Experts of a small language model.
Size: width 160, vocabulary 8192, 71.3M parameters.
Experts: 80 experts in each of 11 layers, 160 SwiGLU neurons an expert, 2 picks a token, a softmax router, 40 empty slots to pick.
Training: a variant of SOAP for the experts, 590M tokens, 4500 steps.
Below are experts of layer 3 (counted from 0) of a mixture-of-experts language model. Rows are named router (the router's row for the expert) and show model dimensions 0-159. Each number is 128 + 24 x the weight over its row's rms, rounded and kept within 0 to 255.
After each expert's rows: a language model's description of what the expert responds to; "gets" lists some tokens that make up at least twice as much of what it gets as of all text. This comes from a sample of Wikipedia text that the model never trained on. Tokens count by the router's weight.

# expert 21
router [129 117 159 102 140 129 125 116 127 122 102 106 144 121 121  66 153 109 169 134 156 117 157 152 139 156 106 102  85 101 145 134  85 120 123 126 138 117 171  90 134 110 144 146 111 156 161 126 110 105 110 180 108 143 133 111 174 126 161 125 121 123 131 110 133 119 115 135 134 115 124 112 117 165 110  79 103 146 157 144 108 126 146 105 132 120 131 116  92 161 121 142  75 128 122  76 129 187 101 118  77 126 127 115 153 180 170 140 118 150 120 162 129  78 154 141 131 135 129  96 134 105 144 139 126 110 131 113 119 123  92  85 175 167 155 134 136  89 137 150 137 120 117 105 101 124 128 125 130 166 116 132 134 136 182 120 132 189 154 139]
It responds to: Words and word endings in Wikipedia section headings and table headers, such as Structure, History, Career, See also, Events, Votes.
gets: "ion", " life", " career", "s", "History", "See"

# expert 34
router [157 118 130 126  88 141 125 123  98 162 128  96 162 129 134  84 126 124 170 112 166 141 166 127 147 159  89 131 124 128 125 143 130 114 122 124 181 118 122 121 103 106 178 149 127 128 153 115 122  90  99 121 131 131 121 107 137 161 124 105  73  90 127 113 118  86 134 156 110 118 122 125 106 134 188 119 117 180 139 127  99 158 153 121 131 136 109 151 127 142 176 123  85  99 135 108 156 134 104 108  87 122  92 161 138 157 133 122 133 126 198 131 140 134 156 127  85 134 127  68 151 113 138 144 150 156 165 147 124 134 134 135 129 137 140 132 141 134  97 147 121 128 125 119  85 132 143 133 108 148 211 154 146 150 121 139 139 152 120 169]
It responds to: The word the, and sometimes its, his, their, before a noun phrase in running prose, as in the first or the president.
gets: " the", " The", "the", "The", " its", " his"

# expert 57
router [131 128 107  99 139 136 134 124 123 122 103  67 121 140 194 109 141 121 134 125 145 121 162 170 123 144 122  94 126 108 139 149 102 111 115 172 166 101 142 117 140 100 127 126  67 153 180 104 122 109 147 117 128 165 135 127 167 132 144 143 114 121 137 113 128 130 131 163  95 134 108 125 103 149 146 109 130 191 152 132  90 157 159 115  91 150 103 118 131  98 110 165 100  81 122 107 115 171 121 131 129 119 144 121 157 123 145 149 151 132 164 168 129 134 148 154 112 144 121  96 132 117 127 154 135 129 147 156  87 110  73 113 123 148 180 184 133 132 135 146 132 107  96 140 127 132 162 133 111 186 133 124 148 151 155 159 119 165 110 146]
It responds to: Word-medial pieces ending in consonant clusters, such as ter, ult, ook, ine, inside names and titles like Doterel, Multiple, Warwick.
gets: "ter", "ck", "ll", "ster", "ld", "nt"

# expert 60
router [160  62 130 134  90 145 124 148 139 113 140 141 184 142 150  97 139 124 141 109 138 100 161 161 139 149  85  65 102 129 131 149 105 115 130 107 159 132 145 130  95  91 126 179 109 144 121  99 100 139  84 127 153 114 116 118 139 128 146 124 146 126 143 133 133 112 127 142 125 122  94 139  75 139 145 141  95 144 116 135 111 165 123 134 118 139  76 155 124 151 160 114 124 129 115 136 140 144 123  91 112 113 138 138 148 120 141 108 126 161 143 146 165 117 176 130 123 156 140 131 165 144 140 120 145 165 122 141  88 153 104 122 146 137 163 204 164 148 115 147 113 133 105 117  75 145 144 163  97 116 146 148 193 137 165 128 142 109 126 124]
It responds to: Subject pronouns he, she, He, She starting clauses; also open syllables like ta, ha, ma in names, e.g. Bus-ta, Got-ta, Bundes-ta-g.
gets: " he", " He", "ta", "ha", " She", " she"

# expert 22
router [181 122 153 125 125 131 143  92 104 169 122 113 116 143 128  96 117 127 177 107 145  91 149 158 150 140 101  92 123 118 141 126 117 103  98 147 118  97 119  80  85 106 138 120 126 117 139  77 105 125  76 115 121 111 130 123 171 179 142 122 124 107 162 133  97 118 111 111  60 127 120 123 134 141 134  92  99 141 138 142 122 162 138 125 135 129  91 181 131 161 155 145 106  87  90 114 176 145 107 118 131 133  71 126 119 167 144  89 139 143 140 139 124 109 159 186 123 132 140 118 137 110 132 182 160 148 130 122 111 173 109 114 148 124 158 147 132 132 111 123 119 106 122 132 121 165 130 133 130 112 137 154 134 136 174 164 150 154 130 133]
It responds to: Determiners, relative pronouns and conjunctions opening a clause in prose, such as that, which, this, who, However, although.
gets: " that", " which", " this", " who", " This", " where"

# expert 55
router [158  78 116  64  98 146 128 108 134 128  95 136 128 136 117 121 154  65 168 127 159 124 142 127 137 147 107  99 141 105 136 157  78 118 126 140 133 105 172  76 113 116 139 189  97 187 129 106  98 109 134 113 115 134 133  87 157 148 138 118 113 108 141 126 123 124 119 111 106  53 127 117  96 141 175 126  85 160 146 133 116 147 145 105 123 142 117 161 123 129 142 141  86 108 115  90 130 125 137 124  84 117 104 124 130 142 142  94 123 160 149 123 149 118 156 155 126 143 161 102 132  92 131 152 114 121 139 168 134 145 134 131 183 160 138 155 180 112 124 176 124 122 124 125 106 147 138 122 125 147 157 133 128 144 124 151 135 134 151 134]
It responds to: Numbers and headers inside table cells, such as 0, 100, vote counts, percentages, and column names like Apps, Votes, MF.
gets: " 0", " 1", " 2", " 4", " 5", " 3"

# expert 58
router [128 109 116 118  92 143 111 140 130 121 109 129 126 140 144 108 142 110 175 109 138 113 168 135 146 143 134 115 117 106 144 154  67 112 102 147 149 110 165  85 101 132 174 142 117 137 123  86  86 104 122 118 108 167 124 111 145 155 138 117  94 106 133 124  85 123  81 120 124  98 130 121 123 140 179 115  88 134 133 146  96 140 130  84 137 146 103 192 118 135 138 139 107 128 129 131 126 128 137 136 104  89  98 141 152 122 121 115 135 160 126 138 142 116 134 128  99 158 174  90 167 122 142 154 122 158 146 170 129 156 137 107 189 167 150 146 155  78 113 144 117 117 124 118 125 151 132 158  79 143 170 132 131 164 150 182 170 123 118 118]
It responds to: Standalone two-digit numbers in tables, scores, dates, goal minutes, exit numbers and citations, such as 18, 44, 81.
gets: " 18", " 20", " 30", " 24", " 25", " 22"

# expert 23
router [181 101 155 137 115 160 125  97 124 155 114 134 165 136 149  96 134  80 143 134 138 128 154 153 165 138  81 117  97 129 115 176 117  83 121 173 132  93 123 121  88 122 161 132 131 135 129  87  94 117 109 119 135 138 118 103 112 131 138  97 131  87 153 119 139 127  93 153 125 117 101 124 125 149 136  91  85 130 161 164 130 140 136  96 119 135 128 174 124 127 136 128  99 129 127  75 176 146  81  95 102 125 103 133 132 171 140 111 164 135 143 140 132  96 144 138 127 131 152  73 176 101 123 130 152 178 154 139 125 116  95 118 135 162 119 151 165 127 134 140 126 113 105 102  79 116 132 170 109 139 163 163 154 116 120 128 132 149 124 136]
It responds to: Verbs like was, is, has, became and adverbs like also, later, originally, right after a sentence subject such as he or it.
gets: " was", " is", " has", " also", " be", " had"

# expert 4
router [163 123 105 141  82 131  89 139 116 124 103 107 179 127 153  82 130 119 117  93 170 132 164 119 126 128 117  71  84 123 128 148  85 105 111 128 173 108 159 121 118 104 136 148 139 134 173 108 128 117 134 157 136 130 118  92 149 151 124 126 127 130 124 139 112 128 139 156  78 136  79 111 116 167 190  92 105 127 137 182 109 143 155 123 135 111 102 162 115 145 122 131 126 120 113 121 159 158 117 143 115  96 110 138 140 128 150 108 154 123 162 158 141 132 157 149 140 134 130 115 158 115 136 146 154 149 136 180 125 178 142 106 208 181 146 128 135 129 124 158 138 107 109 113  90 155 144 155 102 138 149 140 141 143 148 132 131 125 116 135]
It responds to: Place-name tokens ending a location, often after New, South or a comma, such as York, Texas, Carolina, Northamptonshire.
gets: " York", " London", " City", " California", "ton", " Texas"

# expert 49
router [172 111 127  99 112 129 126 102 124 123  96  88 167 134 134 120 150  85 176 132 136  97 129 119 177 128 104  94 112 108 120 186 128 105 111 155 177  96 127 128  81 111 137 193 128 133 129 114  93 112  89 159 102 126 133  98 132 153 137 115 122 124 139 117 130 117 126 146  83  92  78 123 148 128 130 103 124 158 129 143  97 157 138  84  92 144 120 138 100 140 135 137  93 122 127 105 131 142 117  97 116 105 106 128 136 157 129 121 143 163 158 125 144 117 139 168 132 126 123 120 133  79 148 163 119 132 174 132 124 163 134 137 138 172 150 143 158 109  92 159  80 105 131 107 125 151 143 168 121 131 133 171 141 168 136 183 134 127 130 122]
It responds to: Pipe separators following numeric cells in stats and standings tables, often at row ends, plus unit words like years, minutes.
gets: " |", ";", " /", " ft", "year", " minutes"

# expert 44
router [140 102 135 133 103 136 114  90 123 155  81 131 143 132 129  98 132  87 128 103 144 128 170 108 126 130 146 107 141 139 136 150  60 100 100 137 160  95 158  94 128  88 158 159 134 111 132 135 117 143 105 181 130 159 150  97 134 129 151  88 142  99 113 132  99 140 131 169  99 104 128  98  92 168 169  96 141 162 162 155 118 166 165 109 140 123  81 132 125 120 136 147  64 116 120 110 153 112 140 138 110 117 134 148 138 127 164 103 157 135 138 131 155 112 135 138 110 127 128 120 142 108 154 134 128 154 145 131 122 156 138 144 194 168 157 138 143 119  76 147 135 130 132 116  96 147 153 144 126 133 154 156 143 137 192 146 119 153 152 119]
It responds to: Capitalized nouns naming institutions, offices, parties and divisions, such as University, College, Party, President, District, often before "of".
gets: " University", " State", " Party", " College", " National", " County"

# expert 42
router [120 133 143 132 134 129 125 108 129 150 136 143 143 166 154 100 164 130 118 125 144 116 144 123 141 116 100  81  74 138 125 132  96 129 106 124 157 118 157  66 100 134 146 125 141 128 123 124 100 101 108 157 131 119 112 116 135 138 168 129 126 120 169 134 117  99 101 189 128 120 121  82 145 149 132  94 139 143 134 131  96 122 128 102 104 168 116 168 110 183 150 171 113 124 127 118 135 166 112 124 102 132  68 137 141 152 145 113 152 134 165 116 113 133 182 159 130 141 132  89 136 122 169 115 143 140 127 123 130 173 105 138 163 175 145 149 114 117 142 178 113 101 119  89 107 119 120 147  84 126 193 157 148 173 142 128 122 155 148 140]
It responds to: Word-final s and es suffixes marking plurals or third-person verbs, e.g. seaplane-s, Maple Leaf-s, introduc-es, vanish-es.
gets: "s", "es", "les", "ers", "ls", "ts"

# expert 28
router [145 122 134  70  84 154 131 118 106 148 127 109 146 142 139 149 145  58 144  97 169 117 156 122 138 136 134 109 122 105 144 161 117 126  99 132 138 130 109  77 109 122 123 220  78 160 147  75  80  91 127 146 121 158 135 107 165 149 156 119 114  89 123  68  95 125 128 145 130  81 113 122 114 117 167 141 136 144 131 150 124 135 138 107 100 179 135 149  94 139 132 148 117 124 103 104 136 157 140 108 122 130 118 146 145 149 118 100 140 171 133 115 142 137 134 143 128 106 143  98 154  76 109 154 135 146 118 133 122 140 104  96 130 154 144 152 142 118 110 133 118 146 119 127  97 119 135 118 111 120 145 146 168 117 127 182 126 149 132 117]
It responds to: Bullet dots in infobox Area, Density and time-zone lines, invisible marks in coordinates, and word-start prefixes like pre, per, rel.
gets: " •", "pre", " per", " pre", " Pre", " Per"

# expert 9
router [150 126 140 135  84 113 112  77 129 116 110  90 132 114 138 130 168 125 163 137 135 103 150 139 131 125 123 102 105 118 120 161 104 117  64 179 132 127 168  95  94 105 128 151 112 122 199 133  91 118 134 126 142 125 117 133 151 130 119 137  99 116 112 101 119 120 109 135 111 125  96 120 134 141 147 128 143 156 165 157 111 183 159 143 126 140  83 162  79 141 131 153  63 107 100 116 112 129 130 103 127 100 137 120 155 153 130 125 141 174 118 124 130 104 117 131  96 141 145 128 121  98 131 169 135 128 135 162 108 142 118 121 154 169 124 132 120 115  52 139  96 107 129 109  87 140 105 154 117 142 145 134 162 148 145 150 118 132 175 172]
It responds to: Month names in full dates and birth-death spans, like October 29 or 12 February, plus the Day in Daytona.
gets: " November", " May", " December", " October", " Mar", " September"

# expert 24
router [158 106 158 130 121 137 145 111 128 111 128 105 149 116 170 119 134 114 118 100 144 141 184 156 141 129 101  77 108  88 126 143  63 129 137 111 144 144 133 117 135 117 176 178 113 127 160 125 120 115  99 118 133 113  84 117 128 140 147 108 137 129 128 137 111  95 108 134 128 133  91 123 104 130 179 136 113 121 124 132 109 150 145 137 113 138  81 142 110 124 145 144 126 112 101 132 164 112 131  97 128 119 112 133 143 166 165 119 159 180 136 116 145 126 134 124 102 141 131 144 138 140 125 126 156 124 192 150 115 162  81  75 177 145 131 165 131 101  68 140 133  80 148 109 108 165 187 145 121 119 142 175 134 130 143 121 159 111 130 165]
It responds to: Mid-word consonant-plus-vowel syllables like do, no, mo, za, fa in names and words, e.g. Ninten-do, Kon-do-r, Yuzh-no, Campeon-ato.
gets: "do", "mo", "no", "to", "ho", "za"

# expert 41
router [126  74 153 124 122 165 113 113 106 134 132 136 147 160 145 117 125 142 136 102 160 130 154 119 147 121 135 100  89 117 154 137  79 142 115 117 116 120 121 113 114 135 135 147 135 137 156 127 125 114  99 175 129 146  79  79 121 140 134 109 109 114 133 141 124 134 131 139 101 101 101 128 122 151 126  85 132 176 184 153  98 140 136 118 139 177  76 178 123 126 140 115 105 112 142 135 178 163 103 130 118 112 126 122 175 126 120 117 138 129 193 156 137 151 148 119  74 145 158 125 143  89 194 136 129 147 147 159 114 127 150 106 156 135 159 132 125 101 131 146 104  95 154  66 125 132 124 138 115 141 121 149 153 184 164 145 135 138 136 139]
It responds to: Word-final vowel or vowel-n pieces ending foreign names, as in Bél-a, Apoll-o, Srinivas-a, Glashütt-en.
gets: "a", "n", "o", "i", "u", "on"

# expert 43
router [137 111 116 112 127 138 124  93 114 159 100  83 163 138 176 127 126 114 144 109 193 101 132 129 148 157 107 103 111 128 157 157 131 125  73 153 174 111 123 122  94  98 140 179 129 120 132 125  99  98 121 152  94 144 129  95 131 184 138  88 123 109 142 107 114 107  93 148  87  95  67  90 126 160 132 134 104 144 128 145  86 165 137 122 129 137 128 137 103 137 138 129  91 119 118 116 151 149 102  88 130  97 111 139 144 132 155 119 136 145 182 147 121 132 125 153 117 143 123 118 127 105 140 160 168 139 143 124  87 151 127 122 134 163 175 137 174 100 112 133 104 103 128 123 134 167 164 156 100 132 135 176 151 130 130 144 120 123 132 123]
It responds to: Pipe separators near the start of table rows, after a row number or Win/Loss, before dates or names.
gets: " |", "|", ":", "La", " :", "St"

# expert 47
router [140  90 129 136 116 148 131 116 129 147  80 100 151 128 136  83 132 118 131 120 167 106 133 164 146 158 109 118 130  84 161 160 128 126  75 135 150  82 137 124  96 115 136 142 117 118 133 110 113 120 100 150 127 152 121  95 165 119 148 126  98 134 132 105 106 116 107 162 133  67 101  83 121 135 130  91  94 135 131 141 107 154 129  70 100 135 127 134 100 140 136 124  62 122 122  77 139 169 133 135 127  91 117 168 132 160 142 110 161 167 141 162 138 124 156 155 115 124 138 126 155 132 144 149 118 134 139 115 134 154 110 102 134 184 165 141 138 109 120 144  95  95 122 109 125 152 158 158 129 122 139 178 160 168 162 162 155 139 130 139]
It responds to: Spaced pipes between column names in table header rows, such as Title | Length or Athlete | Event.
gets: " |", "|", ";", " information", " /", " census"

# expert 14
router [139 128 139 119  91 135  85 133 112 149  89 151 146 126 155 129 142 110 156 112 138 131 175 143 134 138 133  88 124 128 169 140  97 110 110 138 156  73 147 118 107  93 146 184 112 152 124 106  94 110 117 122 128 134 133 128 131 128 161 125 104 126 150  95  55  90  86 128 117  91 100 126 135 163 146 102 108 145 148 142  88 172 154 113 134 167 108 126 126 146 173 124 108 127 128 138 134 169 129 100 130 122  86 150 153 125 125 102 143 188 136 134 147 114 126 126 101 159 146  94 135 115 133 129 148 193 139 164 137 126 123 121 145 161 141 115 150  93  99 151  80 122  85 118 101 133 156 123 114 123 168 141 162 130 133 168 128 117 132 140]
It responds to: Opening capitalized piece of a split personal or place name, often Spanish, Arabic or African, in tables and lists, such as Al-, Ja-, Gu-, Lu-.
gets: " Al", " Gu", " Ad", " Lu", " Har", " Ta"

# expert 12
router [134 107 142 144 102 155  79 131 114 154  74 145 129 148 135 125 133 123 152 118 144  89 139 117 140 142 122  92 146 140 119 146  77  93  73 133 160 101 135 111  95  95 151 127 107 145 119 122 105 121 100 127 109 161 124 125 116 160 166 115  94 128 154 132  69 118 100 127  97  73 120 137 128 153 143 118  78 132 141 147 116 146 130  66 117 166  92 149 118 146 173 118  91 105 139  93 129 138 133 122 133 135 116 143 138 129 144 121 118 151 148 157 123 122 161 129 114 152 164  79 170  86 155 136 127 160 137 153 104 122 140 131 182 136 163 139 139  95 101 183  84 110 107 123 110 138 123 137 102 153 151 134 129 142 133 158 121 131 155 139]
It responds to: Lone capital letters after a space, starting initials, acronyms or numerals in names and tables, e.g. Harrison S.C., World War I, AHL.
gets: " C", " I", " D", " M", " E", " S"

# expert 17
router [159 108 121 125 119 121 134 114 118 142 131 130 136 143 134 101 134 111 117 133 130 142 122 127 158 132  78  73 104 104 124 135 106 129  72 157 188 128 186  80 131 121 138 152  80 134 146 110 126  99  88 142  90 146 133 101 134 166 140 108 103 134 169 130 117 125 100 126 101  71 123 105 129 135 178 130 108 133 147 160 121 158 129 112 119 173 130 163 106 131 159 171 116 106 132  90 146 128 109 118 114 109  56 145 128 130 149 130 138 177 169 119 136 113 142 124  92 146 180 101 134 124 127 146 129 149 157 150 139 128 136  94 151 158 150 140 141  70 126 137 110 117 121 116 121 135 136 137 132 119 169 134 173 145 130 177 130 119 140 127]
It responds to: Single digit tokens inside numbers in tables, coordinates, addresses, scores and measurements, often after a dash or decimal point.
gets: "1", "0", "2", "3", "4", "6"

# expert 56
router [143 105 142 102 124 128 115 116 100 174  84 126 166 146 163 134 173 115 140 107 144 125 142 137 155 150  96 123 116 113 159 162 123 123 120 163 119 126 133 119 103 100 166 133 140 146 144  88 135 124 127 127  93 119 105 116 133 160 176 120 134 115 157 118 101 129 129 134 117  67 126 103 125 165 153 136  95 178 152 141 126 163 148 118  98 175 124 135  86 117 185 124 123  89 118  86 143 132 104 114 100 122 111 126 148 139 160 122 141 181 144 152 162 114 131 134 126 138 126 118 127 109 145 176 127 155 148 150 130 156  88 107 137 159 166 149 168 130 116 137 117  89 119 114 110 145 155 152 104 150 191 183 129 134 140 131 154 139 169 146]
It responds to: Equals signs in wiki section headings like ===Assembly===, often just after the tables of election results.
gets: "=", " =", "Species", " And", "Source"

# expert 37
router [166  93 153 136  91 170 119 112 114 170 123 133 160 155 138 120 154 122 154  82 145  78 163 162 194 162 110 128 116 105 137 149 110 105 116 116 128  98 161  96  85 120 174 119 129 134 122 117 132 126 104 110 124 152 112 131 128 162 135 111  98 113 131 102 110  88 123 152  89 107 125 136 127 133 134 129  92 159 141 134 105 142 171  71 118 123 134 160 129 142 152 138 130  83 128 101 172 124 127  94 134 104 108 142 141 162 159 126 106 127 145 128 114 129 151 131 119 135 147  90 141  87 124 156 141 154 144 114 130 146 135 127 136 123 128 168 166 128  87 134 120  83 113  93  84 177 125 152 106 120 152 145 131 135 156 181 144 152 154 148]
It responds to: Determiners starting a noun phrase, mostly a and an, also his, first, one, any, another, no.
gets: " a", " an", " his", " first", " one", " her"

# expert 1
router [124 112 134 111 124 129  85 124 126 185  73 112 173 129 150 120 153 113 133 105 139 136 161 129 149 143  82 120 101 106 154 157 102 128 118 158 128 120 166 119 116  95 184 137 132 157 135  88 118 111 118 119  97 113  94 120 146 140 180 115 130 130 143 123 101 124 115 140 124  58 125 105 138 158 145 126  87 182 141 140 121 172 130 106 127 174 103 135  81 136 147 120 111 119 122  84 141 160  99 128 109 135 110 129 134 135 150 105 146 183 135 143 158 112 126 125 124 147 133 120 120 120 141 149 127 141 127 132 143 155 110 118 141 144 180 167 143 122 115 142 102  79 123 123 119 117 128 131  91 144 193 156 127 164 149 135 136 140 173 170]
It responds to: Equals signs in wiki section headings, mostly the closing or repeated = after titles like ==Career== or ==Diagnosis==.
gets: "=", " =", "dot"

# expert 7
router [145 128 119  99 130 133 121 124 125 127 106 112 192 176 132 130 127 126 129 122 133 138 174 121 152 139 133  63  76 134 122 151  80 123 111 131 182 137 109  90 106 117 112 163  99 134 163 136  97 118 106 160 129 140 111  69 130 173 143 127 103 115 143 113  84 117 115 143 104 109 131 117 103 165 141 103 126 122 131 145 105 126 163 146 102 150 131 179 114 130 173 138  88 118 116 118 127 135 115 129 105 144 131 134 136 156 150 123 145 177 143 144 140  80 169 129 146 134 151 108 161  91 140 136 149 142 163 173  72 138 136 110 182 184 166 135 136 121 125 158 114  98 138 133 140 132 120 134 134 131 158 117 131 147 167 133 132 115 147 144]
It responds to: Single capitals and short pieces inside country codes, acronyms and identifiers in tables and lists, such as BLR, ROU, Algeria.
gets: "ia", "L", "U", "O", "R", "I"

# expert 48
router [153  92 125 114 124 139 102  75 121 161 119  91 141 144 133  66 133 128 168  94 173 124 148 124 140 157  96 125  91 122 126 122 127 135 105 165 154 111 130 131  92 135 142 128 114 120 152 118  95 114  95 132  89 121 120 121 136 187 195 118 121 103 179 104 110  90 105 151  85 101 116 132 131 149 145  95 134 135 132 126 129 137 145  89 128 127 117 161 109 162 147 148  77 112 122 123 170 145 109  83 116  98 104 158 138 129 161 119 131 170 158 138 112 122 169 148 108 162 148 118 173 130 131 130 160 142 138 125 127 144  81 134 170 137 175 127 136 121 134 127 124 136 102 116 127 125 126 156 128 124 170 142 134 151 185 128 127 146 145 133]
It responds to: Commas ending introductory phrases, names or clauses, such as However, Most often, After returning to North Carolina; also While, Although, that.
gets: ",", " that", " While", " ,", " Although"

# expert 5
router [160 127 128 119 110 152 129 106 132 142  82 120 162 134 126 111 131 126 153 114 170 103 125 153 129 145  77 120 132  91 155 188 125 118  75 150 181 130 132 116  92 103 146 168 120 125 126  82  91 107 108 164 102 141 130  78 130 142 134 131 108 113 151 104  90 130 120 163 123  97 113  80  97 126 137 124 103 168 129 124 133 148 149 122  89 127 116 143 103 128 131 162  89 135 121 115 162 125 135 112  98 108  88 146 159 115 124 136 156 128 156 127 166 128 155 125 108 148 156  94 173 112 137 137 131 175 129 124 104 166 120 126 136 165 162 145 131 124 107 160  86  85 122 108  86 111 140 168  99 150 153 143 173 131 133 149 141 126 138 133]
It responds to: The pipe character opening a new table row, usually after a line break, in election results, sports results and data tables.
gets: "|", " Liberal", " UTC"

# expert 30
router [167 105 128 115 116 163 112  95 108 144  92  78 161 125 142 127 130 127 133 122 138 110 137 132 137 136 116  77 131  96 125 155 122 109  85 132 181 111 139 119  88 112 150 187 129 123 147 126 130 117 114 164 127 139 127  95 123 165 136  95 108  91 149 115 114 127 123 175 119  78  89 105 127 140 140 120 127 132 128 125 118 187 127  97 117 130 107 160  93 150 136 125 110 112 128 119 129 134  95  92 130  90 122 133 138 125 138 102 148 171 169 125 118 130 152 139 114 134 135 110 127 107 131 135 127 136 170 124 102 167 110 117 159 167 172 150 129 126 130 147 110  99 124 112 133 167 141 195  73 128 180 182 159 153 140 170 141 137 126 139]
It responds to: Pipe characters ending table cells, often right after place names or player lists, e.g. Poughkeepsie, New York |, Villanova, Pennsylvania |.
gets: " |", "|", ";", " -", " ob", " Solo"

# expert 31
router [148 129 120 100 114 135 101 107 134 162 123  89 159 137 124  90 141 115 173 108 206 120 168 114 159 131  72 118  77 116 123 142 115 127 105 164 175 112 122 130  91 126 152 133 126 141 149 123  87 113  86 123 116 136 139 111 127 145 154 113 117 115 142  97 109 108 116 154  99 102 119 125 130 142 159 111 137 134 124 187 118 135 180  99 105 149 138 160  84 147 148 128  61  68 114 115 119 137 137  90 127  96 124 135 134 167 126 121 123 183 170 132 142 107 159 142  98 167 165 103 169 110 130 138 123 142 138 127 132 148 139 123 148 150 154 128 136 120 103 146 118 127  94 111 115 122 131 139 124 147 157 137 133 161 147 165 134 127 137 129]
It responds to: Commas in tables and lists, after numbers, tournament codes or names, including thousands separators like 4,318 and score lists.
gets: ",", " ·", " ARG", " ,", " ESP", "UR"

# expert 36
router [166 123 127 122  91 157 129 118 113 164 113 106 162 126 135 124 133 116 170 126 191 128 168 170 126 172 116 126 120 105 128 122 119 142  95 144 165 107 127 105 127  83 173 138 123 141 155 107 130  89  83 138 119 130 133  89 131 168 137 130 123 100 149  97 114 121 117 166 119 117 115 115 113 166 153 135  90 147 149 150  83 163 162 130 122 130  91 171 118 165 123 135 101 100 125 127 136 126 128 108  99 121  83 176 148 146 178  91 124 133 167 116 119 130 133 127 101 123 143  85 180 108 140 158 132 125 173 146 118 158 135 132 124 131 158 160 137 117  85 148 124 130 112 134  95 120 132 126  94 168 129 146 122 154 138 158 149 142 172 144]
It responds to: The words The and the, also This, Her, His, Its, mostly opening sentences, titles or table cells, e.g. The ship was wrecked.
gets: " The", " the", "The", "the", "This", " Her"

# expert 25
router [162 115 136 140  46 152 107 120 116 138 117 126 121 160 129  69 139  82 152 120 148 133 114 124 154 174 123 112 118 113 136 147  89 130  79 152 151 105 146 138 123 137 143 108 135 145 139  77  96 123 104 122  88 159 103 136 129 149 135 130  83 124 142  99 110 127 102 125 112 106 115 116 133 134 195 117 119 132 130 141 136 145 143  74 131 152 115 140 106 143 172 146 128 116  99  89 148 123 116 114 115  97  79 147 172 139 136 124 115 123 117 132 156  83 132 138 107 150 185 100 125 131 143 149 130 143 143 168 124 128 127 119 183 155 145 142 159 109 113 147  98 119 111  99 110 126 168 124 103 127 176 143 152 156 137 169 155 139 147 120]
It responds to: Number pieces inside coordinates (seconds before ″), dates and years split as 18|93, percentages and calibers.
gets: "19", " 18", "18", " 17", "2", "17"

# expert 27
router [178 113 163 110  97 124 147  92  98 165 114 130 150 125 128  86 149 103 158 113 146 116 140 123 120 180 117 135 138 131 126 190  63 106 123 123 133 107 142  47  99 100 134 157  81 141 132 115 102 136 115 140 129 153 150 126 124 145 140  91 113 132 136 113 128 132 116 164  86 113 119 130 129 130 163 116 112 140 132 136 106 152 171  70 123 137  85 128 134 136 143 148 133 106 104  73 156 109 111 130  89  94 121 120 125 171 152 132 122 157 121 125 126 137 131 132 127 143 153  87 157  95 125 166 122 158 148 120 135 157 119  96 149 131 112 144 138 119 119 140 128 122 117 141  98 151 139 155 110 114 145 140 129 118 169 187 130 164 155 167]
It responds to: Counting words after an article, such as all, one, two, both, each, most, first, second, including all-around and all-conference.
gets: " all", " one", " first", " two", "%", " most"

# expert 6
router [174 121 150 149  96 119 119  48  89 148 130 135 121 141 152 100 132  94 134 134 136 122 129 151 128 110 107 118 123 128 114 164  84  91 119 146 128  82 168  74 116 109 141 132 149 116 155 116 112 146  78 133  90 130 102 131 121 139 124  99 139  81 130 118 127  95 107 136 108 110 122 129 109 136 153  81  89 144 143 131 127 135 166 104 129 158  79 165 107 161 146 159 112 100 116 135 140 140 138 133 133 116  97 147 126 160 154  55 130 134 170 120 111 100 144 176 126 170 131 107 118 137 140 178 115 135 130 127  97 135  76 116 173 130 143 136 169 134 125 121 116 126 129  90 110 143 146 148 127 138 127 133 146 156 147 126 129 116 114 168]
It responds to: Object pronouns after verbs or prepositions, such as it, him, them, himself, itself; also plain nouns after the or his.
gets: " it", " him", " them", " himself", " It", "ity"

# expert 46
router [143 122 116 128 100 138 114  75 125 151 122 108 147 161 140  87 150 123 126 115 138 112 143 160 147 168 132 125  95 114 123 159 123 109  95 155 144  91 133 114 133 127 128 166 129 128 183 127 114  88 132 155  96 145 116  95 134 171 157  89 136 117 123 131  81  87 119 133 115  69  97  89 131 157 162 117 129 159 127 175  77 128 147 123 144 142 134 167  85 134 138 125  88 118 117 113 125 136 121  78  93  97 104 122 136 168 160 140 128 167 147 123 170 111 146 151  88 164 137 126 177  91 146 153 142 128 141 116 121 149 115  79 142 161 136 131 136 129 102 125 115 127 142 130 125 121 172 169 108 156 136 152 138 147 117 127 125 124 165 146]
It responds to: The colon after a field label in infoboxes and lists, such as Width:, Died:, Genus:, Density:, Batted:, with some country codes.
gets: ":", " –", " -", "age", " office", " :"